{
  "moe_layers": [1, 2, 3, 4, 5, 6, 7, 8, 9, 10],
  "positions": "rope",
  "batch_tokens": 65536
}
Below are experts of layer 8 (counted from 0) of a mixture-of-experts language model. Rows are named router (the router's row for the expert), gate (a neuron's input weights, with its number), up (a neuron's input weights, with its number), down (a neuron's output weights, with its number) and show model dimensions 0-127. Each number is 500 + 50 x the weight over its row's rms, rounded and kept within 0 to 999. Numbers have three digits each.
After each expert's rows: "raises" lists some tokens whose logits its average output raises strongly, later layers aside; "gets" lists some tokens that make up at least twice as much of what it gets as of all text. This comes from a sample of Wikipedia text that the model never trained on. Tokens count by the router's weight.

# expert 41
router:612543512465570573543507528446483421536498551496571594380506486514552512508500566456542576479606362542470549628463469509504533526503475460506557416456468510462497463579506453503520497452542540431480549490472463571590591480560456516483458539509577536456545495436509533447540553510441420468528472548551521392509479533483542511464569562444481490469464460451553572551499454541450436530560
gate0:519514501527531482566556504442511408654544521443547420535509420431490507525554526543460507560456534585453420555383499554559538473451548570472541430448461565499399415542516528514485445505510583443421531463467515493547531427504486545535493509583599477457579490519479448550460512461514509458521501426474539439393410572541510504470449499473461515460574564505510468505505565563421484542527
up0:472498468413477448436517541527500504474495446573499471512592473486562447516508410422484470522476503507597473553531533470532526499458434582542574589539562411474558537372551464567541544492471416519549458485496445412469443561482566430440465451418431505537454535489476513437537459541494522545447570583438512515562529456445507535494560533541563459550420515488471456411530481432589446468406
down0:562505532402353506458450541516515471529464424474576531457471492478523586469535523440428545531581529552470528509515508505465537512551513531534512475472464542453476514484497592577623582478504523452519437503480553434383583493508543519392536498546526459530432526441446454480548479469519352518470519528583536435535465431571486448398468515581425520519477481507472520469481562578430478522540
gate1:481511433506501492500486495443459457466388508581543492441459475483437572531490537476517554489500491474461485542441470428526467551535524510503519496493597519575586512505533520572519515593370410516535490534468472445570474594488569445400490600444476555568493550414447530439478504502504374596534436456442434486530490513474532535575586581516574528486412471502546446454468413502531497430496
up1:494535444496512436559518512513550442457512560506527552482481466426484599527525572453496561458528458499445578546360535441486468526513544488447576553481570538565561422580487474511535446534446413507501522518461501465603494573527564415450473542453529440532486501381501544431520508561545367555521449498549478553517461524516504536530627559511624513496455479519460460455425503516494412508514
down1:474465522514592511443505498479532525461481548592501587436481519484445533511487468491499475480475433474500552533404486522541475550475525406498464499514491470490482457510446490497462471631488508487505455456506521579516382533511447421461451564473460465668387448432456465595449451492448463545519467410475409531569513537490383466599409506454517559512453584408474529497526488476523513428509
raises: "950", "980", "992", "988", "968", "990"
gets: "1", " in ", "–", "0", " Min", "- "

# expert 94
router:522496534525584507579521547474441461607476486478584614477481528580538565478467521444489540478550437470572526542533493538533532562586521447479520430495498631548513435533517454497434534433523504461440466556469437518489525528497556555464577512450619580436582574533453572407500514509434450538571482467506494364458458575498524509502527526514502486488502643468524564502507501529435533527509
gate14:505437505534522471524565521503499508458607402525493550448496481473492557453514583446528432414479469533501503524532468569532467680562436466505514432505477543460489540605515448545491491450425516477531453505577521487529496507533502511495493472562495494481623571474424543506496489515504437536616404429531530571500473540617422474534500478570519539462402582525568491488516564542583445526438
up14:550391422486510529473501486514409503433479483530481498452563519544523578465536542438517407396482533454420548466518438521425512501549478627506541527549421520466478549553446591563548412525547472422610544594449480551552553430561495490465470498511481412513542492522563508456574530534462610456535534505467528415515459478496461472442543490463446533549408475560492528491492514469511446397463
down14:404437548516517524609455440511594614452509475520406514492415470494513542488503548567596483412499552498580451455550517419440518493492430429491487487500557583472478525463429415479564470490471393569527462525500505592523411518486380539512535478493500442510496526508478571588537471562510496526462514581524540522501522438428542438534561522396504511450450511474563433444545450471541489500548
gate15:559540541525491406484581428498526487607507537439530518412507484568617552566510483498509545476440587394505440526535498529544531530438555413503532569487541511491510458509516528562487483389477492519588525541577461503435501533414488402475509499459506532465459508507561457447476541457481493388552601508493570534484464582589483517482444618550570461547504493526509537418511447476441414512461
up15:503499483530498456494495536530482436417462473440509485500483397517540502586587453487521526510453466509552538519554418532447595438522483549554571532449443509492419546502516540477487554523482417436540491488497544479583483515484530512526429437477493580429609493450522560619541554463502516479447534473375531457507471476444485513503520602480514525412571499618517476486538569485376627589490
down15:515582566554408480445505475569370572510533477446472468482493591411414605540430445510396523475556487506491466519546466483606471511506474508466565516508574460585516457463492476559482524489459551488496506513561395469528483386442526491486461503466496616495481560516455480479539481573450472493522620439497510521480483544514475475568475541578512516549425535415431465475477501589581480438462
raises: "10", "30", "25", "24", "23", "9"
gets: " | ", "| ", "; ", " ", "–", ") | "

# expert 75
router:504457535520555541563544500468517520474525584460500467433560517508554503519444511533522490449608449475552469466407538600471542540461431407550514425490403510523462425665546533514492519480513502451466483624464445529469502547523536544468547469499559514484610577448420551477473485536390403509614474470482532465466432437524518505524561543498516435446506587499540508542515421484441500507542
gate2:541371524456471513555462430470545442545459525430480480453509534508478510492507391484423455465487438648423490454435404544482571472559542445478561481368597545534577555511477487517563498553447615441518555559511515478495478489495518555552489435414476544594461529464552529459503558436393500485516466514476469555417500520479452534437449486466495535441432468539465452532545499496470491533469
up2:509482461507511560470526458517509522498517421548538510541489453493479445497447541526463459516521513499534580428565511510489406559524526574478483441560395481496511439459557498503379442428593483485416413423511472534408485471449418417435410558471456465415514508549521422550482438505532543471435541521546589432576475493452544487566553592511528472417526473504568496517411598531530471439573
down2:556491478514448469519476483439550504527516463473564478506503591495565516523512458559564449537463441526503399572460545471387480457571542478599442490511372565474530479484508433546489498492452462636468559613503455589424543484465536450642535427562426519482472458565443494440500495457522535464518524508474501568504510442479483516427503533434502525531513453521615447540474548565580539546545
gate3:516396513573518423509488490446517486436606526508473476513505487413471430499530541461492452506472465513611479500506528537430581512479445441570507515514446546496674495553494491520416495505438496568453545456542434509585446466475502497428534471446563457486525551620469526496523593503481442419482448538485550505457397523520425503487568618524530521526474412484491517483532431525376499472543
up3:521558487551501553488498508501500525553454405435500477515510467439508557499518536518403509490421552551503535470532475452529514459540576545558501504457548450548518510498527610448547465470452370480571531415495468460400485557432633552507394532427419382477440512527531486519501542570473528550588506542471525433442433447577575451457440477522490505505443525550544558467445443502516588444553
down3:548564533514609549486471631537555423518497481541494499438491523499493499553482363457556616504493504444420428437474601504493464426542578461426480514532510511542444458496554539487500487568484577400506517528485514436484548473524528531538522426525504461494490417532469478579550430529437452461491487567529501412507559513562458486384502521467555483516528594516466489547549511553501473620408
raises: "Other", "In the ", "In", "In the", " In the", " In the "
gets: "\n\n", ".", "==", " =", "===", " =="

# expert 8
router:605465561358562553546482482476454515527574443513525541499542572483485522555513514451523630494528489532512549488467501524440515549450557505562634457573454531433468461521576428483474538426518516451582547491444483527509578486473566504459537484524548526503464579415464595484553449564388470488504494459554507495439422375465554511522480520522505452538534534470607523486476417554466535495479
gate0:488403615470513548628457502497492422510518504492577444515437458544515509586548590537482496499527553479473510436551550372572418593488504527522500478600530483444494491587504518365520499455473469486537459507548552534517510546538537572512509479524498552528437563423541510522520427545498389477465558491512416451438482516385594548509484519507447494589520540435465562520495510557559501482507
up0:541552523560507495483494474568628534473551482447476506422489469501531541455420464523496539441468450528536532541513509556449496483511605500487490451518445532524499445449610456525441550616485527421464418552487535461561490401511535397465535564495525493528412578473537460478536445444476497523519516541405423512469573515562500459525481560485570425516513477506507505316511426479486517620532
down0:447584482611537442483480567529496470519494508410559499488543433492518526490445564481412409645491478567453496514498443525463500577484520546517504476541400509564465497509493573474632444455566472477415468515542446364504489459551562540484516557485493433536560399535516478447512530481620497557467547510400577489497449520530551547506483568542507522503528448455543460456438503524536476421489
gate1:584550541424548536522534544455531526504554548509458505500442565469552547513432497566493493384515403533542476508500450496522516516522496529465485503451441495441473426514483397430562420441486491389507504584437488448490507520430498481426596498643465587447502579529543448464507543639452520480462527476517403472446423559533541577481442480482594536482511600467536508472461479515521471543476
up1:460561504430491441503519523578484504515465447497498529577520424524497527500533546450580483511520538425511453531600473472520455476503558511468530554505500550469466481492505489516494509414537481523505538458498481546500623483581522497485470534469510661482500339465377600480503451478593551531559434648539485484423444524559528438560555520493585497478571548550540561445563508481435538529503
down1:505406510425466604529446548537562497534544562454542470462544480540511392501487455538546536475535503460544498572568597604475581488536481526666491503534556532427456447497511499513470510579580507537498546540504401575474525604494448478577574455463469503439611503481456516482505544535551534550492560479535582569513590505555424510505503485534522445503500511431535574472420532539484510444526
raises: "s of", "s", "s and", "s,", " of", "s in"
gets: " D", " d", "d", "D", " end", " part"

# expert 65
router:516506540510585497571483488463482502539539510470570515531553525522469542501427514474554463510614398494534509517469544533431499564503454490629514458448456509505554429663531469519528557443509560495455541542489440487511561516505492544506543527481530516496537594482418548462564484562372464527604415447501473458519468449487565579533577607542545479481505600439513508482523450501380509538440
gate2:474480497539501464479440454476491491582487504478415485513469433595530485579516575512460431565524476435488528529458511515442554588530533539536440614501497553459519441451522466563570435458473547489506480489467497539511482443562422402496548555457470498452566508648514494442444533563544448500522496422547460611500506446521570464539453397496432485609486534392465438406556427535484465514497
up2:471491540427509543501544546488502537381559536499572440512516503478431564429530482506594570402441595532517523536509534487543526382544465510537544506479578415493548524580521574454460556468515401543438581493542497465431527555486510531498434430527526510549459430439471527528522442571374507536502457506528537371492471546534402558520474448480563554480484506548560533549468529487585567509528
down2:457533574526469547503600460583457490571556448481535445432529387542535542430570488399507494437487477505484607426551447493502581571508516498488563397536397526472502535500487571429591537542510405516495482419521542504561579448590516487518456565526563491457504463590483529499450560520471514515500532508522450474530527473570527545464514469357536483515556483493437477501479439567491522406461
gate3:495496597508447498616578513488576439450447464489489460513536491606639425493546600539477484414524455464523423528483441461524509482576492498501463532531483578485517563561521510435494519501556569496506475542442535529565472623443424495475471489535483490551471534489540417475444554510489510441464468458527543415542451478495494565530526484502515491507435508454526501492453579617485691528514
up3:499516585505468471569497506508570453482434482454514490499481522516546450527438573507453558491567574500481411399523508456453477533630538478509463453485514516455476528480494519514502509590500496506491523607436542541697419545407448566529441430539460509515425513432536483431477566570427480574537480528522502548510515555442426529642526558477522494526454485423511480455466494493444568490539
down3:531544502555521419542446568573524489466457509528543522472521468511416450524514432486511513491434397483502544463480509468307610505458553460542503473491500500533507485510489475558523597440443450600470530469514404566557547465566456473511524456474424505486575523576527441548575487453487472607498532642500537525463406525555482486429541436547523495535454488481481532585503499512430418474507
raises: "-", "S", "C", "R", "B", "- S"
gets: "\n", "\n\n", "==", "===", "====", "="

# expert 22
router:555499464485558546589476496431481457499488571590524561443479438502521510451421469497536574407508429465449480536436512522447523528458535442522507476426451559417556565549522527545526432439502549496494480545427473611536551552558462453481567541437510513458587528381505490453528396585521471436555513491529523446418481415456562498534583570411502507517554549399527540552531462515451492487554
gate0:497473474501508499513549589429562429548536455518471514598568599517437474453434498547489556526516557467503568513567405521510543496448532468513479468468453456573454547447499478526500471384574493560583533450560380465529524523627477483501447447458547609547469452524543529501574508585503538548525457465486437545374541620488586539485542439501506499545441521547509531490556535491464461552483
up0:503493526534485391499537465525436597559519479387498431469549483407500594583578517496447524593512457546597504515584511587498513504529477513541551531521541468516465480503452483600437583542430554503469514466567477497467461465447542488486481496588438426544451491476466484546449489371455481492485572505487558530575415477505493464529479470541505476429545443625447410393500486485527535557483
down0:514530483451575496485593571588543520574558432364472511523544493479564461543468545459550500576498491595451637488590418550476498490487550548549488500485471428544450542434404495484582576544484499498562557552462475527540532467539536574539575529458455577524449545475511627545473514517519435576456482486467522524511517531576551485535466471499595446394517451501490451549482438511489496448500
gate1:541496474526532523528508514534478550555427482568538528514417459511560622585434433517525530468488532457527443455463527517485490515486541534559436521418485503485552451557462599563508555441525545447589404519540497489525494514525484527410468416468570507420522471482436487565484519503508453537650502445465575439386465550489495490509498490421634540509591493531593432508467426508550553435516
up1:547545563503473448441457557440491485454571523483505473498503489431619452554569430547498517525540551502480603576483422454502510549488467518466565459579523404601459462472572438398511507426427509509449559482497505433529526524472394458519549495490590527513458578542454512547449445503495526531448634521436512513578481552585509502506466474555465485534499469548525531564470524589396474402488
down1:562511428434431535434513396520541477516498541540467473464389514597476505510537498419528441468587486454455517555474555648473493484509505505441527562470544533485484509526556499521470513491431493571537515482523433515463473456465525438458419633499538538478578556497556538490504478565467531614483593583522412507538451540560525499500529444410523458501442369503499517571601550513488551517508
raises: "an", "ac", "ing", "est", "um", "u"
gets: " R", " m", " r", " p", " n", " l"

# expert 42
router:552458573489586490518479508469471464582476524561511511483484463445568451572437468463487559442502449496456483507550494533495554464418535432538557453487482576415472545564527526572495588394581545444449496509470435624540531544609535475458541530460561492463480541366427463413520425492491508498525461468513570498444439410524486505555520506431534522460521558468524612514553457604527558502512
gate0:492511578539549447639483545547526503512465422479564469436451453501517466518467465504489536539400427514481546477593455439461452569473535432619498547528440557535514459518554514487534512482559599559441495453488459509494420594581496484507546433413460543516464483593471521440505475519538460447509575448424465466550539525447497542490429516417487450534522477491469491469468537691538514475537
up0:539542566491505467511576445556549488493489503562408617486560555508565451434497482513485533499552539488457470507526503532657522488521447507497491470567499520524481536484532574506469361444592512536501495497494447582430587551528475466419472503433521384498494449567481512512517529602510446488595589423579522468590505604487577514479441477573509448478466545444516481456515439559472537457480
down0:511609404544468531531486503557537478534476467480490584506506536645481548533501534527527437476515552500514544563523523537453445444526571397526519435481542432514418469507500573484490443491544557551535460469491465351489504546466537557526431464459460485528465497482392521496482490422446567472411509494597387496484569423506497475581615532541456396487481474513572458463512466515445523457558
gate1:459540474422507504608519558488500476465449507444479528503472556483572498571455395429452480549467546483476506449501478428452471510560385487477474462403529575500446518480527523466610569416386571508525560574506458539431481531425452512416549582466451471455497551458554529473481484530456541449504522421616458511513439511580520534585545519501580499554483489518515434439506533544557422556570
up1:446471539620535421412455527548588452465595475540552466485532513578488544469410472524570567491536531528493623524612509567543428475520560482531480526495544391508466496517550464544542535473543400502479492451465505508575427509537550494534447521450514536569495583530412462454569530400507441538463429524497496496478573496431484485469535506474389505428467554480483440553581531445445541480507
down1:473498494460461518460564473433521541448467540398574539472540486494421516453523500543532480443511409496449504478502570436560532502543578486440538375516477465565492515509469389534433501509512533493467498491507510434549626423503430530409518495494582473502460437457504490465454492542466474595547392509512419462511481542497490480416449490470507443371547545467576417590456457431588503586521
raises: "ake", "end", "av", "ash", "am", "ender"
gets: " L", " s", " l", " p", "l", " sp"

# expert 62
router:480417517530535544563530517487479511533543601422527487403552489539528491476479511411533509479576496508476478472555523544441509597551447478552531455410447549526441434552499473532439549485483505461463481588453490533528535591527444519504519489483546479406578577385494645530525456549422392456574501435445553445462430469522558497534523566449559455512555575451483533539483392486462495491544
gate1:460546455540488434567587523452462510562513439496488449523446532502482550504445520411402434432485527515566571446448513628469484498452515415531554479509397562562540520476493485486429536555506482432488469491561444547488513545475459534420463467471488658459495592466468382545523371577579468568504514540488545558501547546517560484511454530537532467504524527471466533416464496530476429519440
up1:548421503398522542369441501553560530446451530482507524515501468515518610513455496459603454515475470514365561563437440401577552443548508458416431501457433421477564510439485434522552472530534567508552482541520493497541484412580540445501551482579543456549502416501538490485484620497460464510476512477575502545469491503470494551459554490504429395459450488479542464571519475498509586474505
down1:604597536501430531617422462484513458564476489482401437529472448524442512579450532578434437511504608453537459516427526602476510506568398557490478490487571586541454488488468559550535493490462526470578608501487431502473462519578430485555491514539513486462479480529479564490532500528414491534473436545514539537437523600459472411517469577572435537458476488566537513483495495585531559453537
gate2:574471434501497510503528424484510510652548540469459502551534463398540427442498467462530519517513529453469496548533544569574499614516475392593463585477559485574572537501475511474490470445504492504478557570450510554451625472477450574500459483599491493419526467516545589495576534528516519514466505431574455479386411540596585504496487560474496565499507512505528404508529486556496514481539
up2:438517552561544438522466564497470461446446510468633495523488480525484512533466522422422519477475398519522492463479460520403504462523495510494478406423503497479487441520491501462473641560552460443546489425472509429496521475403570432521511522461515518495586550468461479486410568455403506483586509437421549408557519500453407457618571529517504437473603545473457571548441467485503478530493
down2:509541448427579563432467517473477502570463443446518467449509501537537496614502442450488591526561496470437449515466479514588539445493568479505507469519477516541509447562531565438582468429543532556546530462543507443415472450432493479425456541621492519641410461570437472468420404477473579561400485492524513448523568506513508544446515513512515496391487572541550566492474515523477468436551
raises: "\n\n", " The", " A", " He", "\"", " Over"
gets: ".", ").", "s.", "\".", "\n\n", "es."

# expert 18
router:514483493557536477601461474465442471576446425505542607386581503455530494542514498486478505522568447517472500485502548589503456637546464449465498444481487491530484449583444438564494515486488524479458534502467408452523548570464492476498469487494505593421546521510496481469559436479464464478554453442518576407549489524515567560430580496387505413418506584479535581531480422533482545430403
gate0:556542550607478510474607469451468459520409548525423531405591505504516567514489508507519562489514467559570486434557443487538505455592527448501474450547561433588549470580429546400544430459498487490546577499431509422445541470487507484368484483564447423456483602448532511476452470520472424498456461494452463396544479462566496525506543534478520484407515575475505438501468517462453491428498
up0:420511519553488562500511550526559464518461466510444453493548459430506524523482525423515590515508481574473572444473425584391553406416547570582471504537524479572467467460511481469522468531504475452485498561466477515374599570550596479437563505536463520569483548526428563613421518483415416529475529526498525542537526486516416546524460534464511510406471435534425493459537484512516452396455
down0:525405420533514499515473403502535504556497500483499462528551534555495508534450520465428548483510488574537513477559456508493540498496436660355554568476489438415491484509398563472434479562549499498560436555463555452520463507516528591562541611429572567444499535456557540506477421471545476443457452467410487435529467514513436516561512496434497485559433446518521511536506626466541469514453
gate1:519429504451538491614460521440519504588463485489495589485522560447531553514516503620503544523549426424551534472607491477462477574534499467503524515521521454499590558588438373500480511506450653461503537400490468434549467546498468460501482587534465478428513519524493510598540430504506493548525453491406536483599447512498495516512410443520558506556474565490597495415492461514446544513527
up1:503570510484475508398607495569530554494472529518496513578441496442509495474448492482447455540498609449534592544515565530532534451532473629442532540591498536468419511450557599470412479519538419497513483547565452474527523486467527503572545548385490522485502517472483513501559481470541449487505486437528382493439577443472552453515475625514513426577502490627433474552452435466526491462514
down1:414440583562462551494445531492590511555590506488488459433541469464512445546527504449507567564414515520510458465475394495438400618469561535560483541497557531572556529473522523421495511463445555485465510551518530437415531396469542452493497555443560572524503533419561460494523552495510542538515574479475576503463532580552514517579548577447527571428466457505517500502461479576398466487414
raises: "he", "hen", "hel", "ola", "ial", "ad"
gets: "ac", "ic", "oc", "ec", "ab", "uc"

# expert 20
router:491535530559561512567432518467496501529510482585568517462561484609547446511508510503510579479561492480544475557538592486444577599524490526488544459438444563538583437578486555615462525482557446483452521543511504513589488485535551471488547470428543485454544497440458510554544520571458387483560462546467575449406553410434510493422541490429458425415507590466539518596502475555489478536537
gate0:496488527558568524516440495505498447505484523469545493452524577576504499477560615605461575597559425527530509505488486458554584520504541509447427342573478502453609470576473478468588480507461559467604509452453474461601446515527585583503524492494503536476469500476488525433530477489466458433512473534478487424464429557458414556487453526449488429489533507543540438501595537526450565413493
up0:523480448538529540497449490457549564468505525536495478541553552568420537523525609548450550632457445466547461522543496457455529526549532504447509444542549620503539514519458489492579402580460584517480445482438472475556459534550507533440526496519519544610392452384504541420451423482459468503511431550523542486403525623494477521484462484424476538565438490472575463458511462566449513557497
down0:426532517512511458487419488456509542512463545523436572563508579384514528455516544480556478560497490530519531475422520529535575473543543530502398529482541494462524485494497484479472388515675509486596443510558526538486461349455491529472466531588543540475462607574430530531392522468507517507483552572534559505501459557484406468463504492500514582451428527450431507585502512495521491583534
gate1:500465525527518468488403481542503559491439387492593488556587605458533555441463441550552539462532497456503553554469476515529483511508597502544614573527497456487514405515532481539580424468461464498543531457571520524459430544477550439474546467414368480451473479518539555515590477571442517483445414553591427480430497528523573530476449472422556433460542474511589434537513510484532471479508
up1:534535375479520429470485536516501543609513536451407504515475461445544555428493541478455448422536420459436437540440455551476461512528482519490572518490507502564444445478488562433476465455509428562651538507529455494446526496476521441530512457419515526558542452532587584473503577521508568456474456555443510503472419438496488487558493575540487513392525566612559388538418482504471530504494
down1:434495523496480506476483543524522493515452569484365458513459495578563518470409551518467430518493498436464438563525537520564556461474520517561550479464609551485535574523427466448582406499523422422449487480486499436509452478461529440556587513492546495552458476458531469514518602440479473511452424644474523536556461421474468495446521525438485544524543514607494548523443404564482403418541
raises: "ation,", "ation", "ations", "ation and", "ator", "ation."
gets: "it", "ol", "ul", "im", "ir", "iv"

# expert 38
router:466453487483532536493474465432487495539482591518552602424505450505557528579485553453520513389606390474527492545493469494429576534585467426514542381495428569493497509603525494532557517422574557378482516516436421542571549483511479496460540510523570475490594570464502609462512531568433422460530489521492468447472488534531544540526537569421493532437506522474494540559485456502483504479568
gate0:499479427571583478452555491462467519486442573487512599405439479451527508610460621527485443484482536465507555515479574532452524462481533374454500538528546569506438474563561508445497565485395509430568480515536432538444480455420462469437550464557533488523500422484468455566501470450524538442498481516438629436509491447552466515522485521496519497550428538597562562549455468557511489444405
up0:571505574521468433448563550510534446518410567520429527570493580502454453457587444424453466561413452518422453436509511420600496573528473566469570502522521413509604466410537514481479520521506459470448410516420496532561539579482542568484492463491421643504541492528452555545503411528466517447486519465455534504502494437448468497531505471506418503529491516429544481445597515472494493417469
down0:511511510468355510462495466491525568524422476531558475553482482527501417615569460510507412393538573532459476504571456463477525561485505490517448536441501477490524541530544410555476458448446608407492487505539468542465462519438440541433444409508444570523476451570418543449521483477427477620642498530498510476473496481565488549451512565430495539498549466505492424539525401527514510539546
gate1:518421623502519551475505530564563500492497457551536550511495541534473523407522495603432493487502501503456568514473492538598491470536445450476552468520605517461498507529485510528430514387398585533415553520458504513511545443503550457592493536351598525448495553537535491520500582543426443434514421568520474563452462505476539568558419544479435503538512489439505519494497488451377475551545
up1:494461455484495510427510494454444548432531622513511524433531495511440431520457520507483553540559457478601490562532491471495529507551498582520584495494526396470396544420514534487567543509598403510545431511606517456404537487503385575458521472527443448464502517435468469497566496532484437471493440492501430407498544515550418450507472537503498496601456497610474526607486496459491536401477
down1:473451384383549474521505464548458511523591494457498488499487580490464495512494550449542530440444526416477492558496426501471598588436572570539518506443480577458460491490548548519606479525524477490451534616559376424517503444547473476458532512486510389535568589458544579528501551483441494474507463547445483514598437501574438528450525485513528460517506517441438556544449486487495604526564
raises: "33", "46", "47", "49", "36", "44"
gets: "1", "2", ",", "8", "7", "6"

# expert 93
router:544500564548606556539524550479450446574467554517529611390488513619561529504419462433520495508524476490522499573561495495531494520520553494506526429541433586569487467539542438481475604536528537418456488544421430594451571475505468516504531496511501509471527579527406600448565437481408452482568418553513464434485449474501488523491555558472512443437463581442506566577539475473492539475525
gate14:458543470541468446405568517550470578516425486492451457494528468559517473557515506480431440508554484416493483501561644482491530501531396477494531481517432523568471472524500524496463471524455552398424414458464532462512484534582479563493556439483473512518412458534360492399539510589459452418600438571529494475472447477376494528481484588493497454509531559435444461553491536488509581494520
up14:432441532524556526514463578463396458469566498487492543498466447463557428441522481541483491505506545562521553470563417468521483514471530526542471421468547510457559507466553412504467489460489468449505522539535550420518547472514544383506471515552537497440604555472465556636470650488428593508490676456508466551535531414467536467525477462498435539441453521529535492427529524558493450510545
down14:581451511579569436565533504490420507537529525483493501498526537528459468464472473406519504527565520537463394544514493530509377518442476454528498534500515522448500470450508545492571439409551505517404399499551462451467452546466513528534599566457494527412390501444403465521557545446519518504513468403493488568575560486463454527564510487413464528505528477490620427587476485615491499582462
gate15:534422519538529623455507549534453514560516473577560511515530535482535444484621430477561470422418519500523521517546504495370407455514498535459540572466547401488475410553508445465490475486489530422480525465496473359436384490475519472376524501529511464464449517461462415515464413539421475482460477510516569554587583450503501493545485470557528506427516534543499521456510481480535561443453
up15:529533478533496549637507509556510546480528441451571541530423428403506535531395458539547518531516547548526506599477458534442476493489528535514551393487464532538517484350465510500533568494419439566531516411577429530558499523408595584493500501421525554428527519484507514437488469534513515533502524537524483580464434598553492571501546504505547604535554472442432484430524455466527485543528
down15:537530504437555504490491398561503494449547458510477485493561543385471442460496590519489584522582489511497450506464520366488577493492362486424534489456570498508403459448491432473514527538514533558635430448510446442453477566490498474513536488484511502463472526552496498593465457525511413451488558442412420499513518450579564540541385515480522531587524458425516485492459462580494502436493
raises: "0", "1", "3", "2", "4", "5"
gets: " | ", " ", "–", "; ", " (", ") | "

# expert 49
router:510453524511542513588480476469501507573475499500518575425475442454531521484458475411537503511576501520476450544506617471463588589559454558524542504525495554538450445511521500501532507499504507443454477605470492647571561528503506550455578485449528472466546507422471618378623459496440401502583507502547565517434432462492565539487552477505458377462534505467525467513504428540454557494476
gate0:547403509532495523533587447512450534486574444513393528463497483482475485477454484474454473567485552496513384423464574552499522460426539597588443463565525446614425434526491440569507481568515434410456424526505466474494579494505496501473542527505480543471538566382470483375567452532436518477585445494541523512397451516456513478523532465475458589488500525532476462538509444491401445482520
up0:627537547489480425513529477627530501444529411434432515473573511461459525424464524530482482504462501491549469521486533499436621463432418510615501534587482469521524517482538478518463468530496473424476462505451470434531615500498477507531534485470414585487507536425390551554477425486400470582556520463530582479492501428484503547596581433520445481467461440486500464561544506556439527474449
down0:389506569516471491563497471469480490579524447432439493538514581547544480467470595565441539538399483464536439462489551581449449477496551512542473466546567484502596436584435496559510439463416523435588456444540410441493605544527495479510499569483516575489485453405537467500566434506464531517457464572526475517466491463486450484472382442531527609450497467508545466472489505379468442500533
gate1:580510382506550477515489463460528516557586488491485611485507507475469434547432544398423434455566570568456441460568532465453596502468519520439478499453474506505470568456536549540484464484441522574515486545425543503486599476496433558462570523521541411522526513429539527449513480565518392485499547611509469463409527557531551511614530474454546449531502444408445481566498548490512549435543
up1:451507437517487473509542523559559395427377502480468438430494542437488549412495542477519505510420524476449454538521465543352515487453491582549524520587531407505513525581529536543522458546569470442487468467555517489572549452503443392558473605482503525446495500566438484589567473516500489506548490548535580444548545499539536523461538468488450557421502504535491381457460447449614500502468
down1:553413497509493479555461535492512524444483454545567495513610430511505470564473526530399467405488633541502464407522562471555488543551404377556476487407442561481396446481433505463440444548473481435438535479515455474521511496547445526537473441516508475521511504409483544469414536437506513489469506550493518477539435443431425511542608442473547409457535451504456519522508535586412466485474
raises: "i", "am", "ur", "an"
gets: "ak", "ov", "k", "ik", "av", "ay"

# expert 47
router:410555509429584519547452507376477478510480526531548544459508494515513476511465470443519560533592447461549488549486553499436479498440460451451563468487485457457442485517451466537542545426467520423521474561450525560535506548546487522410464457543577599432525518500440578497582571625476475484556511377488575468479390508457482603539538487431411454481493556553600508470495444542477504441519
gate0:446549580503538589519512424465497499491521497489501575505546406503470453566485507536589517496636565482479498477521471546455457553424495484461435423528520518475420527597483474553484527493406575450536565463504497484501490465519560475453526466547577603506564501577498513562465525511377533519495580402456490406452457505531488607544458461397442492500513564475611509546452421475532455490536
up0:490494377437505403530541482551445520441466466493544481547520607534528503417511510573428429518435471537325504516415496524518578450469503485532434521492495539564558536451540407386558474492496530555519466473443492510446542519582562489504530481523480561539475477496498587448470445469558521469488483574553492614480464581456572463506473523540599460521540489543542500500560557483444517491396
down0:482519519571530476521483509449460420514524428444422540508459556482641465532445486485489518473458605482515428453583467553507468439473453560494499487525491573507519482498470451516520541494481460551444584512507472518400464451499515502511536359501456468525496523378402482490544469581480461528550458411515511531521509433599527441503559558574550448517575558492520577586514441591631508483540
gate1:475576429496495513627397464440499493482539490502522545499478427550537404501570427429541479559507514486540547463530477582401506581468453551468441486510461521417470522561456473574526524493468517478490478479598525529487475504573422438523517470576437497505512466478532532556490415588445512547654470442538577525479438472523521501545559630455451468428567483467538443462472462574438518483513
up1:458487521471522524455592571477581532441503565426437394471498504516564455589504542550444509523511495508521463572546429483496560479416558520472594434494481567405546566458401434463536460489502520466535506458484491488420484608359462519574455509565480446531492523462451413488416517504465445428456489459564584526428531471523491567515534530541501500505474477430512489492393539585505448432529
down1:512485592542514496583492498568506415611446501477439514497491421539513521518507494563440408521376547436452506492510546462502469478518584486518530496520508518537549450490538462487520513546596543542536596379467426532452406431558522561456498537351513472400460457410517476471530449539437432428454417466469488564470495455477477547497520449565468504565568447539548546504530560508512489508565
raises: "ra", "ri", "ar", "ran", "am", "e"
gets: "ig", " st", " St", "st", " form", " j"